Weights of a small mixture-of-experts language model, trained from scratch on English Wikipedia.
Size: 9 layers, vocabulary 16384.
Training: a variant of Muon for the experts, 794M tokens, 6061 steps.
Below are experts of layer 5 (counted from 0) of a mixture-of-experts language model. Rows are named router (the router's row for the expert), up (a neuron's input weights, with its number), down (a neuron's output weights, with its number) and show model dimensions 0-255. Each number is 128 + 32 x the weight over its row's rms, rounded and kept within 0 to 255. Numbers have three digits each.
Before each expert's rows: a language model's description of what the expert responds to; "gets" lists some tokens that make up at least twice as much of what it gets as of all text. This comes from a sample of Wikipedia text that the model never trained on. Tokens count by the router's weight.

# expert 37
It responds to: Thousands commas and decimal points within figures (1,000, 10,291, 1.11%) in tables and statistics, plus some mid-word name pieces.
gets: ",", ".", "y", "is", "$", "°"
router:143109126101158145092128082102180113129176145099115096104140166131085171102098137096132151116157168127173080104141091106171129137180109105151144119153066184156120133077110103126175133072101108134121099198092135116084070136097127073123137073152149125082135092100138193183172198170135097067134084077101128148088126162101154138178204114147183120104148113092146138154144136076195102120159116148078078124109138128126152177126125100138150149112136115110114079097137101128141190074161154134087093207153160073071092100076146128121145120153098098148180088139119123165172157124133188086132113118216122124144174110089146167117147123118129148156110154075188119152134108165183184136074142090116138088126052143112093158143150157094162140124126107123129105108102167131166096098162100
up1:091132091160082117117107115190182124126109119055132128076164080172141094120117179114116134113139095110120126095159143136104115186094153071132091105145135104111128123113135104104103159079180109159138076077093079110101125136106132134105130191190125154140111131133103094153113092099093152101106161148143121137135158124124092121155152156115081141157107161085119143117106136064193063148151061156111116137156116173108101179152133114110163053050066131108168132069118123123076119064130156125124139092096171121148156080197093101143150090133112133115120125134124104187182150175155113139112132097147125096094167174144107133196045109138103130017139128117133194122130113123175190115123103134163156174172117092109141143131079123093059096148082166136137143119138157113135097075185086
down1:157164167124133133133142117153116172159190097089161161136150093157150118116095179165084158133149140139077128063092178139129120143113145131079091086105083188163152165152183112045057152129134152113130138086095096121133176115157090093073182198161178168111082107106127129128121108098151133118113162166078136138138152178123075136130072092138124061119173087146149129090142146127102147076129173131090139114117105145130118154119150089129111153119146149067155193080148164109176138156138097086124188072181124074106103141130115095075154121088109135139094124082198120127071121053184120115105108110092108050092100146107118094086135106136113105125139179139083131097137114145128136137105110134131170133147124068172117156166131128110042144205133118133082152108134117132076122170183134

# expert 1
It responds to: Prepositions like of, for, by, over after nouns or verbs, final year digits (194-7), and first names or nationality adjectives (William, Russian).
gets: "for ", "of ", "8", "9", "0", "by "
router:102093135107084133123154090094159150127110064173144106086076163101097175124161096052123172098144146158147115126171164111199096110164158125081077150152119061161108097096097133142163099129164182161117128146101131121163082105159163100154144102162102098177165164103096130114104175161104130102098174110150119144103156156112155103123155153090091073156161106093071131153099096082152080159095100078159087088092176172112158125156134050161106181102160171099193093121077150164161147107154161084118165166159136143190115127121134098141168154102113098087129157145136168094102159165102162088103099100168104093097162214155127123122099100148158181111154130096155162141157112078167160106102140152105082104128105146078090078170096087100092181110133103136131097132116086164151100159118094
up0:129135149128092133115202163093102138165098090076060149098130111144075178157166102094099152155133080104099116074146098131182130076122118127117100142136150113205203089125123154150171091093145160182140142106068118141133114171135085145105158172185219145129097201150139106097115138111127174064117112147147217121111160104114130158132182113177136114150117080107161127145153107152146079128104078123193140184135138131090110135120171076128105144111122141127117096057150154173170152082081107118115118111135080094153089133135087156174146123163127100130193141136120065076145133134169082137132111088157112092112118119136093104159157159154149128157117143129125180159123067144091154055130106161150080142116128174065104090090136082092156130105165166184131088120093117097163117110099119
down0:157126090149132095132097162078153113160178118127113148113110056207079066137062083108129082128134066105152127160151138137115118113179168137138100118178105092135103160132109158106125141168158148128153177164098103107098059200140183116105162162182182144076115117130152109136126100187125172112140165143168191077120170167140116115195165140096138126058162105145101145134173095152127143188104118085114098171162137115070182155097121096124137143088102127118106133118143099126092186154135157159145099080140136143081147106090105090103162128116115174114126122144127088140105143137132181096093147082104125108136062134143171081115143140087168016085148098077088161123149190125170074150162099117165121084067113105163080139115143117141183142152153119092158141146113150140127132074129131

# expert 53
It responds to: Final word pieces of surnames and place names, such as ville, berg, ington, son, en, often before commas.
gets: "a", "en", "an", "on", "o", "er"
router:142059064039131103090082091109156079110148105118159089110125146101100133153139084126116155106131167148093144188132128136120104107190142150108125105165155086141117122078147155169131110140152130149117147156037103086102133121119168125173099102138094078135152163104129079161150174158104128100128121115128222141151188131091132114127166156048109139095147099124095140195159147136158037116112098139144113166124170142121131127188145097222130179099116123076125072140107129124124157081141179060091165141164140074156119155149155134115128109110165105102113128196146147126156143167127123126096101101144167118100193145136108167134137117125145121134118174118095142128199181130127160151152183137126110071210100155164113077144077158137102107135079114148127164124067133183164083134106111
up0:101199101075087112133183119102165148118172111117138117099115148143097077128155121123176111127104144128114127087080142126151127124095079120111114159177152118161160153072079121144127116147101146140160109112147175078139111121107156144096151093119154115103206070140161101124140116052168146111170084184157143143178128116120159180192086138080084133120071093080085154191141074142229091142118149130086113150150074126118124096135110144129127168148160088112121116109153133099187150098129091074116130122120169192109129055138089113162159183182119099101123122125105173119109110097165164116133086162140140151125107099176118115128125109086153169113119210184139154141136077091133145108164175164130178114124126084198212122120123163173144148087143081084138116109134148090123082148143197
down0:142090127105122138112185063115175098135083160080146104148081180177134133090155127173125134108160111092139159089084129110096109115106114091137068106122143117091151082190120111143109110149139058105120126178107115164189118175077168188134151131090062165112163174092128112085138095047138151124095161122199123124145132101143171138145148137136079110132101168079140150143107093124091121149134118120080110099105126130131138169133127147161090081065049128196114166143105177137145109120127082143102117125124115135131184150121189119112140132092094128086181169087133127221114160144139124145151119162170154117104147157115145172111101077171192192167153103165122109106147118140212126097149138097143131147087148089141117154134184159126124130146123099136189154151103118080061112072213147